config.yaml
normalize_top_k: false
beta1: 0.95
weight_decay: 0.13
Below are experts of layer 11 (counted from 0) of a mixture-of-experts language model. Rows are named router (the router's row for the expert), gate (a neuron's input weights, with its number), up (a neuron's input weights, with its number), down (a neuron's output weights, with its number) and show model dimensions 80-159. Each number is 200 + 30 x the weight over its row's rms, rounded and kept within 0 to 999.
After each expert's rows: a language model's description of what the expert responds to; "raises" lists some tokens whose logits its average output raises strongly, later layers aside. This comes from a sample of Wikipedia text that the model never trained on.

# expert 48
router,185,188,213,174,198,224,212,186,229,183,248,228,202,222,218,190,155,214,205,214,200,198,151,243,179,143,223,173,180,186,149,184,188,232,219,220,209,186,217,226,237,207,199,116,197,245,218,166,227,265,167,178,188,247,187,189,148,224,172,222,189,146,206,212,203,168,246,165,232,249,205,222,227,184,230,160,219,205,177,218
gate0,243,134,177,153,198,235,162,186,176,200,247,204,241,186,235,198,199,202,159,180,200,165,258,202,154,163,190,245,169,209,205,200,211,235,167,239,211,193,230,212,261,234,193,194,217,207,258,142,210,178,236,272,186,209,214,188,203,185,216,186,160,235,196,199,198,164,175,201,151,175,279,147,164,167,244,199,218,206,214,255
up0,231,212,194,187,165,280,158,156,206,185,258,155,248,192,202,171,196,213,184,237,207,168,186,218,200,173,182,270,196,190,179,187,192,185,181,250,245,196,251,220,211,183,144,207,200,273,148,194,235,206,226,262,184,201,182,162,193,211,189,194,177,197,247,197,178,193,185,186,199,132,246,179,180,223,224,246,208,208,242,182
down0,248,178,218,160,227,238,156,178,200,207,260,219,215,245,206,227,235,217,166,167,277,183,220,176,181,164,204,252,224,174,154,176,226,161,207,165,254,222,223,209,229,220,210,177,188,247,227,223,204,211,203,236,188,186,176,161,178,215,187,210,222,185,220,252,212,198,161,186,180,152,193,169,184,175,249,179,259,160,230,211
It responds to: Group nouns and name pieces. Nouns after the such as band, song, series, team, village, plus inner fragments of surnames and titles.
raises: " (", "al", " but", "?", " for"

# expert 24
router,215,171,234,186,245,191,228,156,213,220,211,213,187,222,246,192,161,242,203,224,218,198,166,202,189,176,233,196,203,194,163,203,144,186,201,276,185,185,171,215,198,163,186,143,203,188,255,201,210,202,196,194,170,245,182,193,206,219,223,225,205,173,196,277,284,174,191,147,216,214,239,223,213,203,228,180,182,250,214,198
gate0,193,260,191,175,180,228,197,215,156,213,162,189,227,171,212,131,227,225,203,149,137,231,177,198,237,130,186,168,179,246,163,232,223,210,202,197,173,216,189,233,205,227,225,162,196,180,245,214,244,193,179,201,208,241,222,235,176,178,216,227,202,146,169,241,211,193,187,169,204,192,190,300,176,186,220,216,206,179,199,172
up0,238,180,221,199,236,230,236,196,162,253,215,179,185,239,163,231,168,188,183,224,208,158,136,188,247,151,231,176,137,149,198,169,207,198,156,199,254,188,212,172,190,190,212,203,165,178,191,215,180,182,232,209,188,224,165,190,183,211,235,215,203,154,164,172,208,212,216,202,219,187,203,171,215,216,163,181,201,188,181,180
down0,227,222,185,202,223,140,173,201,232,96,193,221,204,172,207,171,210,202,162,195,212,184,232,164,126,179,210,230,110,200,199,182,217,234,201,205,202,203,225,214,191,196,169,150,221,186,233,143,205,154,160,140,212,175,185,260,257,175,252,166,187,198,206,243,197,198,212,180,233,221,170,169,225,190,220,229,205,201,184,240
It responds to: Punctuation and clause breaks. Commas, quotes, em dashes, periods and line breaks marking phrase boundaries, plus there; common in census demographic prose.
raises: "ador", "ar", "och"

# expert 50
router,226,198,232,182,209,188,191,163,206,242,262,225,166,213,233,204,164,207,207,196,192,140,169,183,201,180,244,166,220,171,177,229,159,168,201,263,165,176,191,264,202,154,206,164,168,235,228,196,190,233,183,218,175,232,192,187,216,248,227,220,180,193,166,255,246,195,254,158,201,201,183,280,238,187,188,177,209,234,197,185
gate0,151,164,206,249,208,128,226,196,151,212,182,206,168,148,178,192,179,216,236,263,197,184,170,182,173,238,190,133,253,165,196,182,234,213,212,233,231,197,232,251,160,243,224,140,212,236,220,163,188,191,179,203,232,257,172,204,225,240,177,185,204,215,198,203,292,193,230,224,190,245,176,170,223,136,194,171,160,219,195,244
up0,174,211,186,249,209,154,232,188,176,167,195,196,177,166,177,238,179,184,254,226,231,192,186,213,164,244,175,181,242,202,195,164,257,221,191,207,255,205,255,240,194,219,158,191,193,212,205,186,183,212,138,207,261,221,155,216,225,239,182,187,207,214,209,159,268,200,221,233,197,240,196,212,209,176,181,211,151,187,212,288
down0,208,172,198,232,172,159,200,188,147,205,148,149,204,244,180,172,162,258,236,224,225,249,204,243,213,256,163,201,172,197,233,161,213,176,247,172,195,200,192,227,180,188,185,183,179,180,217,151,210,216,129,211,245,184,175,172,212,174,194,238,223,199,228,274,258,234,224,167,202,167,214,157,141,183,187,217,151,245,220,174
It responds to: Months and table separators. Month names in birth and release dates, such as born 15 November, plus pipes, commas and line breaks in numeric tables and coordinates.
raises: "–", ".", "-", ",", " ("

# expert 61
router,208,216,214,193,196,158,179,167,239,182,196,242,177,211,221,189,161,210,192,236,157,189,179,181,190,185,212,146,239,231,150,201,171,222,172,203,149,148,149,236,160,142,213,199,201,229,200,173,171,271,166,229,174,213,172,206,178,200,200,215,178,196,185,219,238,195,262,185,189,206,184,222,205,191,208,192,191,209,192,207
gate0,195,253,213,220,214,257,229,180,234,220,226,215,205,211,216,188,219,142,193,204,170,156,239,175,141,194,236,180,242,160,192,243,215,188,142,224,183,222,203,169,189,190,209,185,226,201,190,143,143,231,211,249,225,214,166,242,253,181,192,223,178,206,210,196,205,236,145,157,200,188,180,264,185,185,194,194,218,186,192,85
up0,191,233,224,107,173,159,211,162,212,198,187,213,182,200,187,181,173,174,173,188,251,244,209,179,133,230,239,194,240,231,167,233,181,141,214,209,191,225,137,244,197,187,239,207,189,210,151,191,155,257,193,193,244,185,198,196,201,165,134,186,178,176,218,237,228,194,237,211,262,177,226,230,207,177,184,211,182,120,199,168
down0,241,206,211,207,139,197,178,152,147,209,221,158,221,160,223,164,212,192,237,216,238,206,231,179,130,203,218,142,196,204,156,197,231,233,196,220,237,186,228,185,211,169,156,165,207,144,220,210,213,271,187,198,188,180,146,183,203,232,213,213,171,188,184,226,244,200,219,166,155,206,232,139,199,230,210,233,225,176,201,156
It responds to: Line ends, taxonomy. Pipes at row ends, list dashes and line breaks, plus inner pieces of family names in taxonomy boxes, such as Cerambycidae, Malpighiales.
raises: " (", " with", " in", " –"

# expert 54
router,217,195,202,195,217,201,183,156,205,245,246,221,163,196,221,194,189,225,197,196,183,144,186,189,187,154,204,157,199,198,209,199,171,228,171,261,173,204,180,250,185,184,225,186,181,223,196,194,185,241,187,178,174,216,210,180,200,230,227,225,177,216,148,262,222,181,260,162,209,215,186,257,230,190,174,190,217,239,212,206
gate0,201,196,214,198,233,201,238,219,238,206,182,168,219,213,166,189,249,202,213,179,146,212,162,186,193,203,174,133,200,159,181,196,209,209,256,228,163,173,234,180,166,199,216,133,188,215,187,176,247,179,230,219,151,229,217,187,180,172,210,219,217,189,210,188,220,205,219,143,210,199,207,210,205,198,213,195,213,183,229,232
up0,180,177,237,213,231,188,191,149,162,189,280,203,135,154,206,216,192,199,175,238,242,206,278,180,157,188,206,203,173,227,221,219,171,200,192,153,215,179,166,265,218,175,216,232,208,189,179,222,199,228,167,176,178,153,186,222,169,249,185,226,177,229,219,223,226,194,168,214,136,239,245,148,235,190,214,203,159,237,177,166
down0,132,194,234,136,209,160,211,142,256,192,176,178,149,227,266,195,183,220,192,229,234,196,134,218,198,227,177,230,210,122,194,237,233,161,189,194,205,162,167,184,249,182,210,170,202,212,260,199,161,258,144,175,201,188,187,195,187,200,202,224,250,207,222,190,166,180,222,159,214,199,208,167,196,176,236,150,244,148,190,255
It responds to: Coordinates, numbers, title markers. Equals signs around article titles, coordinate separators and symbols, year prefixes like 19, 196, and table line breaks.
raises: ",", "-", ".", " and", "–"

# expert 9
router,227,189,255,184,222,196,173,186,222,231,178,239,188,191,269,177,184,147,180,198,180,168,188,263,173,143,228,202,216,197,199,215,161,246,209,237,182,156,189,214,233,183,235,180,194,221,201,180,201,188,187,210,183,205,227,202,235,208,201,247,181,225,210,238,260,206,226,143,238,254,207,212,198,182,235,114,192,230,171,239
gate0,253,262,202,211,222,234,223,216,181,180,208,162,261,193,207,195,223,211,211,166,184,237,269,197,201,211,118,198,232,175,266,193,198,258,169,166,209,202,179,196,250,169,242,238,173,205,248,217,244,177,169,208,190,220,213,217,138,221,197,225,222,179,190,222,197,193,209,180,269,219,258,203,201,223,200,197,197,199,163,161
up0,249,185,192,184,225,244,254,178,230,159,201,167,179,159,268,218,167,235,189,173,183,183,198,208,214,215,219,281,219,235,172,220,219,212,204,206,249,169,183,202,232,198,218,191,186,218,231,215,228,202,184,162,194,226,242,202,158,205,194,189,215,171,178,165,154,235,238,153,238,211,173,226,162,250,266,197,216,191,242,191
down0,235,193,186,210,231,242,203,196,190,222,188,189,247,220,184,211,185,245,190,182,189,196,244,112,188,192,201,217,190,178,202,171,217,245,175,162,218,163,211,218,224,241,189,199,236,162,225,185,247,244,174,238,185,199,200,167,191,183,203,232,196,221,184,219,178,235,241,254,187,164,156,207,187,257,250,212,221,153,247,209
It responds to: Place and foreign names. Pieces of place names and non-English names, often directional or capitalized, like West·minster, East Mid·lands, U·ttarakhand, South, Western, plus Arabic bytes.
raises: "ten", "qu", "ches", "ions", "che"

# expert 20
router,206,211,233,200,239,186,192,143,189,239,213,180,166,213,233,210,179,198,177,200,205,189,191,208,194,170,223,188,231,218,205,207,188,178,204,220,134,192,155,234,223,134,241,187,167,269,220,171,168,189,182,211,185,248,193,184,191,262,206,220,196,195,176,240,239,184,244,161,211,214,200,216,218,203,230,168,252,253,206,197
gate0,205,219,210,167,220,186,204,198,246,180,212,203,205,222,258,239,230,177,242,151,208,180,151,191,228,198,182,199,240,204,176,159,218,251,166,204,202,157,211,172,226,197,166,207,180,230,187,205,202,202,161,216,210,204,234,231,228,224,207,167,223,142,202,171,220,214,232,151,228,196,245,213,154,214,117,218,235,250,168,250
up0,215,184,226,153,207,178,189,194,244,139,167,173,229,161,234,233,230,162,195,171,218,203,182,197,213,238,207,223,258,188,207,191,203,200,154,216,188,179,162,191,221,185,170,213,172,252,165,187,173,167,178,221,170,185,227,229,189,233,210,213,244,147,242,187,212,229,213,167,251,181,172,213,171,229,134,239,233,179,189,191
down0,182,185,247,207,164,198,200,191,168,159,202,204,232,205,170,189,210,193,200,209,132,175,226,189,158,194,214,206,141,158,210,198,181,247,190,195,229,197,209,200,219,196,221,197,206,152,203,159,207,192,239,185,241,171,171,179,221,261,210,203,219,231,199,176,205,221,228,185,174,192,261,162,224,232,222,201,222,117,148,175
It responds to: Dates and score digits. Digits and year pieces in dates, reign spans and tennis scores, such as 7–6, (d. 1265), June 21, century.
raises: "\n", ".", "\"", " ("

# expert 25
router,217,157,250,196,264,186,208,182,276,174,242,230,180,185,260,202,183,200,167,227,194,167,179,206,200,208,240,157,207,205,188,254,188,208,217,226,194,175,183,228,186,181,181,179,226,172,175,141,186,241,190,175,147,187,170,191,183,233,210,221,182,173,181,205,240,171,209,150,183,205,175,239,210,199,196,191,193,244,170,231
gate0,257,189,157,181,166,137,153,180,249,199,162,204,171,195,143,210,193,234,207,240,200,168,242,141,235,221,162,204,242,189,204,263,167,239,244,203,190,205,135,228,179,199,250,244,209,204,190,194,233,225,174,182,201,188,178,171,138,213,188,205,170,181,205,202,237,251,221,159,172,199,214,205,208,192,185,183,190,200,233,251
up0,228,187,153,185,164,159,141,163,230,213,208,225,129,219,183,167,201,216,156,238,176,246,213,188,226,219,167,167,308,193,240,213,207,230,174,184,184,177,191,228,214,227,213,196,173,172,209,184,213,229,227,206,182,187,138,222,209,226,211,235,153,189,198,219,246,265,234,203,133,181,190,219,267,205,169,128,158,191,170,223
down0,281,170,139,227,203,198,197,208,144,232,198,161,204,234,154,182,160,236,179,242,184,129,154,230,207,153,197,196,168,182,178,245,170,211,178,259,210,207,255,216,259,184,197,196,216,219,212,185,180,230,208,183,189,170,167,194,205,198,215,215,196,190,205,269,205,169,249,211,206,196,223,214,220,216,202,219,147,215,240,139
It responds to: Taxonomy and inner pieces. Colons and word pieces in taxonomy boxes after Phylum, Infraorder or Family, plus inner pieces of words like petroleum, petiole.
raises: "per", "ver", "New"

# expert 42
router,202,176,232,145,244,162,165,130,214,235,232,231,170,229,227,203,156,178,185,197,204,173,171,240,206,176,225,146,206,181,184,256,197,197,217,223,133,200,174,231,231,152,218,193,162,240,230,194,183,187,176,192,203,239,198,191,217,245,210,225,190,203,171,245,218,184,246,152,218,213,173,276,216,208,200,166,228,258,181,196
gate0,177,157,189,166,278,187,183,172,178,228,210,211,218,193,197,235,142,178,185,198,177,238,190,190,185,161,235,173,211,199,226,199,199,235,192,219,218,227,187,212,201,146,196,190,150,206,206,215,192,182,234,215,161,140,199,178,198,103,255,204,205,259,138,192,215,188,205,206,169,218,197,233,198,210,225,180,184,284,180,181
up0,167,222,159,219,229,206,227,205,186,174,202,232,206,226,184,194,137,191,149,133,180,227,175,198,187,210,193,160,148,182,210,253,210,239,153,234,247,225,195,219,221,197,168,209,171,177,154,203,187,240,256,246,162,183,188,200,201,160,261,194,154,251,185,210,198,181,208,194,220,171,200,187,208,210,188,184,223,202,187,190
down0,264,176,175,182,231,176,187,192,149,149,205,236,198,199,174,239,194,245,200,233,188,157,199,187,190,175,169,204,164,155,220,174,205,254,177,192,186,224,172,202,190,226,214,214,156,275,147,172,231,151,218,208,147,192,182,221,261,178,176,239,229,194,192,195,246,234,176,216,180,193,222,204,225,255,222,205,156,190,171,194
It responds to: Dates and prepositions. Month names after on or in, date colons in infoboxes, table pipes, and prepositions like in, of, under.
raises: "–", "-", " ("

# expert 18
router,218,206,216,173,181,163,165,164,243,195,212,228,188,200,258,176,194,199,155,187,217,187,179,197,180,177,175,135,183,206,196,250,154,213,203,194,190,154,167,290,196,197,200,187,224,241,236,149,201,203,190,199,199,193,165,210,186,225,196,240,145,201,164,240,234,177,224,161,189,218,193,181,236,161,226,161,267,223,193,240
gate0,214,180,208,148,240,216,166,184,203,217,172,279,202,231,212,159,190,193,146,271,229,179,239,216,212,197,218,197,173,233,204,187,209,133,159,203,218,191,147,224,174,181,203,202,218,212,206,137,240,216,225,112,247,214,192,216,184,208,163,231,185,154,212,203,203,197,157,211,162,212,179,184,200,139,199,199,183,238,211,236
up0,151,162,179,206,230,191,211,180,223,177,203,167,174,232,223,156,213,196,188,184,173,184,185,203,189,259,254,254,182,258,211,222,206,146,164,204,207,233,205,183,170,187,225,180,154,206,177,176,215,220,200,191,218,202,218,233,234,158,149,204,187,216,207,221,220,217,253,145,158,218,193,191,241,179,182,170,160,130,219,212
down0,268,213,187,235,141,166,228,225,239,190,165,167,142,215,190,234,237,208,216,253,231,190,185,163,243,161,219,161,115,201,156,195,255,147,205,180,201,185,247,157,193,201,211,156,166,186,158,202,222,204,254,208,193,158,213,198,212,191,178,178,214,205,244,214,176,156,187,189,229,223,173,157,215,158,211,205,166,139,214,183
It responds to: Mid-word consonant pieces. Word-internal fragments of foreign names and rare words, especially Slavic, Latin or taxonomic ones, e.g. ch, v, isl, sl.
raises: "aw", "ik", "ad", ".", "ay", "as"

# expert 58
router,202,182,268,197,220,184,199,142,233,212,218,196,180,233,199,236,169,222,195,219,209,151,173,245,152,163,218,176,239,224,159,211,196,241,182,208,196,174,166,240,258,131,224,172,170,235,206,185,199,252,191,167,160,244,197,197,195,236,191,233,213,148,206,190,246,137,184,156,220,213,206,243,234,213,232,182,245,220,191,224
gate0,165,212,175,214,250,239,202,196,214,174,213,183,183,221,278,180,201,153,170,191,196,224,221,224,157,176,182,191,201,251,204,168,217,201,167,175,186,195,140,264,174,221,175,178,208,228,186,223,159,204,231,184,201,193,204,218,180,188,214,221,223,252,215,198,213,187,203,126,196,173,210,196,167,172,218,153,250,217,192,230
up0,177,245,269,278,208,225,151,177,214,188,212,185,175,213,191,212,228,223,195,194,180,229,239,205,200,193,162,187,174,235,186,192,208,232,146,192,123,188,167,184,111,187,221,208,200,203,207,181,237,189,165,198,211,156,200,216,187,191,224,203,195,234,219,187,198,213,205,150,148,149,263,203,235,226,154,192,198,192,242,218
down0,242,212,251,157,200,194,249,221,225,139,185,214,223,249,181,191,213,208,166,166,171,248,225,218,176,242,191,224,165,161,230,146,213,159,227,258,185,188,186,198,218,229,217,204,205,229,216,162,209,179,165,159,165,219,194,190,210,158,231,267,175,194,221,178,210,158,181,256,236,195,202,195,257,171,245,211,152,188,198,197
It responds to: Sentence-final periods, O' names. Sentence-ending periods and quote/bracket periods before a new line or sentence, table pipes, and capitals after O' or Mc.
raises: "\n", " (", "/", "000"

# expert 6
router,218,181,221,215,203,182,168,189,235,186,233,203,174,242,198,178,175,150,178,190,222,194,187,205,190,174,219,192,217,199,171,243,140,169,176,232,184,241,197,219,174,214,186,153,194,225,216,205,195,240,163,213,197,274,192,192,228,256,222,222,163,214,154,215,193,178,209,149,173,233,208,230,250,153,235,157,242,210,191,197
gate0,203,175,193,203,174,259,154,231,205,158,216,185,179,262,186,152,241,266,219,213,207,228,207,185,184,217,207,205,201,190,208,177,208,191,202,275,204,188,178,171,173,236,243,239,200,165,216,205,184,288,194,212,183,161,236,220,226,259,175,245,257,219,176,177,222,190,159,146,196,220,181,178,243,167,203,173,254,197,207,208
up0,200,178,229,214,211,206,196,188,243,125,237,203,216,189,191,216,155,223,216,228,235,208,232,218,220,165,195,183,162,198,257,169,155,146,213,212,219,174,200,204,157,211,179,263,227,191,164,117,191,222,160,205,167,172,180,222,222,173,207,189,256,205,245,236,189,221,202,154,242,200,164,171,230,221,227,171,239,164,197,255
down0,151,203,209,213,188,175,176,211,162,199,214,257,190,222,174,202,234,193,187,164,255,199,160,195,171,185,201,182,207,189,207,274,164,234,211,201,216,191,186,182,178,195,203,186,169,185,211,188,225,202,179,202,189,153,199,167,212,111,157,272,193,206,227,271,204,192,216,211,219,241,181,188,233,168,213,208,182,195,205,200
It responds to: Infobox and table structure. Line breaks, section headings and field labels in infoboxes, discographies and chart tables, e.g. Title, Species, CD, ===.
raises: "ant", "ante", "ing"

# expert 63
router,170,188,262,187,202,179,196,180,208,217,203,232,230,215,254,184,168,222,164,250,220,197,186,241,176,166,229,189,190,197,185,203,185,207,207,208,173,142,129,217,220,164,199,165,193,248,255,181,173,215,178,169,203,231,238,184,205,248,237,219,182,161,183,293,232,165,227,148,208,208,215,263,240,184,217,197,242,211,210,210
gate0,202,188,241,154,217,192,210,131,216,207,219,264,177,233,204,219,161,228,226,218,206,179,223,200,159,187,199,129,194,184,189,205,171,218,177,168,253,196,167,187,199,198,196,160,252,245,172,193,130,179,251,153,265,202,176,240,148,225,211,240,183,149,189,261,237,176,176,214,257,219,209,176,217,218,199,205,212,205,195,204
up0,228,246,215,275,172,182,170,220,208,215,179,100,235,209,178,213,202,166,243,180,191,179,197,186,241,201,173,176,203,247,248,234,239,199,189,201,173,209,201,209,239,186,217,229,157,178,204,205,249,230,197,228,163,201,249,196,176,240,155,173,192,236,206,152,196,198,225,194,173,213,210,218,158,187,208,160,187,194,199,195
down0,220,157,210,199,240,221,191,171,214,195,241,157,220,198,217,197,155,184,212,227,180,223,249,205,219,230,147,254,177,172,195,196,223,243,133,203,209,197,206,261,238,215,208,195,227,197,154,201,234,190,187,157,170,197,182,186,260,205,159,178,189,218,209,201,225,199,169,166,215,180,195,187,214,218,211,176,211,192,205,174
It responds to: Colons, line breaks, connectors. Line breaks, colons ending may refer to or include lists, list dashes, and discourse words such as including, However, because, several.
raises: "\n", "-", ")", ".", " (", ";"

# expert 10
router,197,194,218,232,253,189,179,154,197,222,237,197,163,209,211,213,185,202,187,174,195,161,178,177,196,196,182,172,228,201,201,208,161,210,165,225,184,180,194,262,190,156,255,184,227,223,179,199,190,259,174,190,187,230,165,183,180,273,210,222,190,208,170,256,250,190,213,159,187,188,212,222,199,214,183,175,202,233,215,212
gate0,154,162,198,127,231,187,163,204,201,190,283,219,176,226,217,218,210,174,188,217,196,227,215,190,132,217,242,187,229,220,178,233,179,221,259,188,235,173,195,220,186,161,135,166,188,175,205,228,183,302,175,230,176,203,206,227,246,175,209,265,255,244,213,229,150,200,206,212,189,201,234,195,170,194,193,145,209,223,237,194
up0,150,148,248,162,214,181,147,225,184,192,295,199,164,203,221,187,194,167,206,221,184,229,242,192,120,217,224,169,219,206,194,231,178,203,272,188,240,147,221,231,160,167,129,175,208,183,214,210,178,268,161,262,199,198,208,236,212,187,184,261,220,251,209,210,156,226,217,241,193,211,175,216,183,208,211,181,215,200,219,180
down0,214,182,172,173,143,159,220,249,191,198,225,160,247,193,240,172,193,188,232,175,194,224,185,184,218,217,189,149,226,238,247,210,172,198,211,172,234,225,239,219,173,203,160,202,223,207,151,235,237,197,194,227,237,180,201,241,189,144,176,266,190,218,217,177,214,227,211,307,179,186,199,167,234,171,209,195,218,196,262,209
It responds to: Taxonomy, coordinates, gazetteers. Tokens in infobox-style entries: "et al." in taxon authorities, latitude digits after coordinates, place names like County, Texas, Iran.
raises: "-", " and", ".", " |", " (", " in"

# expert 7
router,168,178,233,233,184,238,146,173,254,200,267,219,180,204,237,231,130,216,189,202,171,200,207,223,221,173,194,189,240,193,138,257,168,260,181,204,188,189,180,209,212,144,209,161,220,222,202,166,244,228,189,212,185,212,240,148,207,247,217,207,213,150,143,212,234,168,214,159,211,236,221,206,230,207,214,179,204,205,184,226
gate0,192,208,258,170,193,179,161,245,204,218,167,169,191,185,149,186,190,256,177,237,184,183,187,219,239,231,218,184,197,202,221,236,216,214,204,225,262,194,203,195,231,209,222,185,204,194,175,210,245,221,186,207,211,179,235,165,153,219,166,225,212,142,149,219,228,180,210,227,170,215,187,211,252,197,197,220,242,221,171,240
up0,193,246,249,220,211,216,152,206,159,213,239,201,145,233,192,233,221,176,181,201,171,129,194,218,185,221,220,196,164,192,181,190,156,202,244,171,195,206,218,244,143,178,238,227,209,184,169,171,152,183,197,241,156,238,133,114,201,158,235,182,219,216,217,186,240,170,188,233,144,163,162,170,187,259,195,221,160,174,237,168
down0,165,216,202,149,194,211,215,248,193,138,220,205,230,189,206,152,190,143,221,266,176,167,242,205,193,223,254,208,192,198,251,160,157,170,195,179,199,243,176,240,162,310,200,186,236,217,166,164,214,197,177,142,189,207,243,196,171,209,224,221,184,196,217,202,258,241,168,167,190,245,153,199,206,183,218,182,205,211,251,177
It responds to: Mid-word foreign names. Inner pieces of foreign or unusual proper names, often Italian, Dutch or Spanish, such as Albuqu-er-que, Ha-ar-huis, Ta-orm-ina.
raises: "und", "so", "ra"

# expert 49
router,172,159,223,172,265,210,177,128,196,207,239,211,210,226,216,169,154,149,178,242,152,166,208,195,176,204,253,197,181,209,144,233,155,187,216,217,192,223,196,211,226,186,181,147,196,218,214,175,202,223,205,173,213,243,250,178,196,207,254,244,146,196,160,268,205,200,210,170,164,227,212,186,222,198,232,181,215,212,175,205
gate0,230,173,213,158,198,167,244,187,180,196,218,228,202,201,162,174,191,195,253,217,172,249,202,197,210,188,174,168,254,225,141,215,171,185,153,255,205,259,143,216,190,182,159,177,168,174,205,194,251,221,275,203,196,236,180,154,248,199,215,168,183,187,237,223,226,223,165,208,232,179,224,197,234,186,155,215,203,240,182,215
up0,246,191,189,187,196,209,250,191,156,208,219,228,160,174,163,177,181,212,218,218,150,258,183,182,188,227,168,190,219,177,169,231,185,159,177,250,149,267,159,220,192,214,151,230,220,204,206,180,214,191,264,192,215,188,165,166,197,159,216,139,149,225,212,195,210,216,186,225,245,197,222,184,223,175,174,180,215,226,191,148
down0,210,232,179,209,172,230,228,208,152,220,203,240,237,188,151,195,178,210,213,183,159,219,190,200,204,230,220,154,220,177,171,283,243,218,189,237,216,179,228,234,154,204,159,195,189,150,201,206,214,143,204,192,174,193,204,218,176,156,169,262,247,227,275,165,190,223,158,220,230,216,181,234,195,235,150,232,177,153,156,230
It responds to: Prefixes and separators. Word-start prefixes like dis, re, rece, pro, plus hyphens, slashes and en dashes in scores and lists such as 2–0, and/or.
raises: "l", "a", "and"

# expert 0
router,230,187,205,219,238,185,152,176,234,231,246,218,180,190,250,197,146,201,171,200,186,195,189,243,162,162,229,179,231,175,180,226,152,236,189,235,170,182,158,223,219,160,199,198,179,200,245,218,165,236,181,186,195,215,209,163,188,247,233,243,182,207,196,247,228,163,214,138,193,214,228,252,242,190,234,166,207,247,189,163
gate0,204,214,189,198,223,195,217,169,227,170,192,175,221,200,151,159,228,216,128,225,172,215,183,195,260,173,226,237,183,233,136,203,152,169,202,196,245,209,179,232,136,184,227,225,214,162,175,228,189,280,208,185,228,244,160,193,238,184,199,159,232,231,224,201,173,185,238,185,228,248,223,220,190,149,170,217,220,215,202,224
up0,211,226,190,195,173,170,222,191,206,227,151,188,180,169,191,229,195,248,263,160,184,216,122,216,195,248,188,246,175,206,176,202,216,166,210,251,224,147,213,174,211,237,151,168,214,204,231,146,200,182,189,244,181,182,195,211,213,224,250,205,217,203,154,185,194,164,168,236,225,195,217,143,212,280,204,238,238,167,274,196
down0,196,223,151,185,203,210,230,206,186,284,153,214,197,135,253,202,188,190,242,193,183,171,169,145,195,236,178,182,303,177,188,182,190,215,162,200,199,150,167,196,193,205,173,217,212,226,183,146,257,146,184,245,220,219,212,164,187,196,228,178,239,188,191,204,208,231,156,269,203,199,149,230,206,185,188,196,228,177,210,225
It responds to: Determiners before nouns. Articles and possessives opening a noun phrase, such as the, a, his, their, plus adjectives after them like wide, small, new.
raises: "\n", ";", ","

# expert 5
router,191,173,191,195,255,187,201,192,205,241,183,222,184,190,210,211,165,148,163,235,169,188,188,219,179,165,241,202,217,155,171,226,194,228,178,226,210,177,179,194,206,156,187,182,199,206,205,199,202,282,203,163,239,221,213,163,189,224,254,269,164,160,169,211,210,165,216,175,132,224,210,193,216,207,242,187,194,266,177,222
gate0,175,234,192,210,195,152,163,202,210,224,209,210,163,179,226,187,199,263,189,176,165,239,174,243,202,212,157,205,245,230,213,222,153,224,162,189,201,208,181,221,234,152,146,235,206,185,212,204,217,190,204,172,242,221,230,126,184,213,236,239,163,221,195,214,237,183,218,201,178,224,260,189,182,203,220,163,232,195,231,249
up0,234,168,206,224,182,278,176,200,213,142,165,172,229,252,223,218,209,179,210,219,245,143,214,153,156,200,236,169,162,173,200,148,195,169,226,201,208,182,206,196,209,248,232,186,201,191,206,166,240,178,180,216,171,197,179,238,186,212,197,182,192,210,238,169,157,185,169,198,216,220,130,199,207,169,188,186,189,222,172,182
down0,188,174,221,202,191,207,210,208,205,177,232,150,205,243,171,221,199,228,190,258,158,150,183,165,199,230,249,179,194,234,176,169,194,168,247,199,235,214,196,188,176,198,188,185,254,198,217,180,260,208,214,204,199,178,197,214,196,199,189,247,198,192,181,265,197,149,252,194,177,159,204,192,179,200,171,175,224,192,216,247
It responds to: Biographical function words. Determiners, possessives and word starts in biographies about family and life, such as his, a, the, 's, his cousin, his wife.
raises: "ux", "ix", "ft", " ="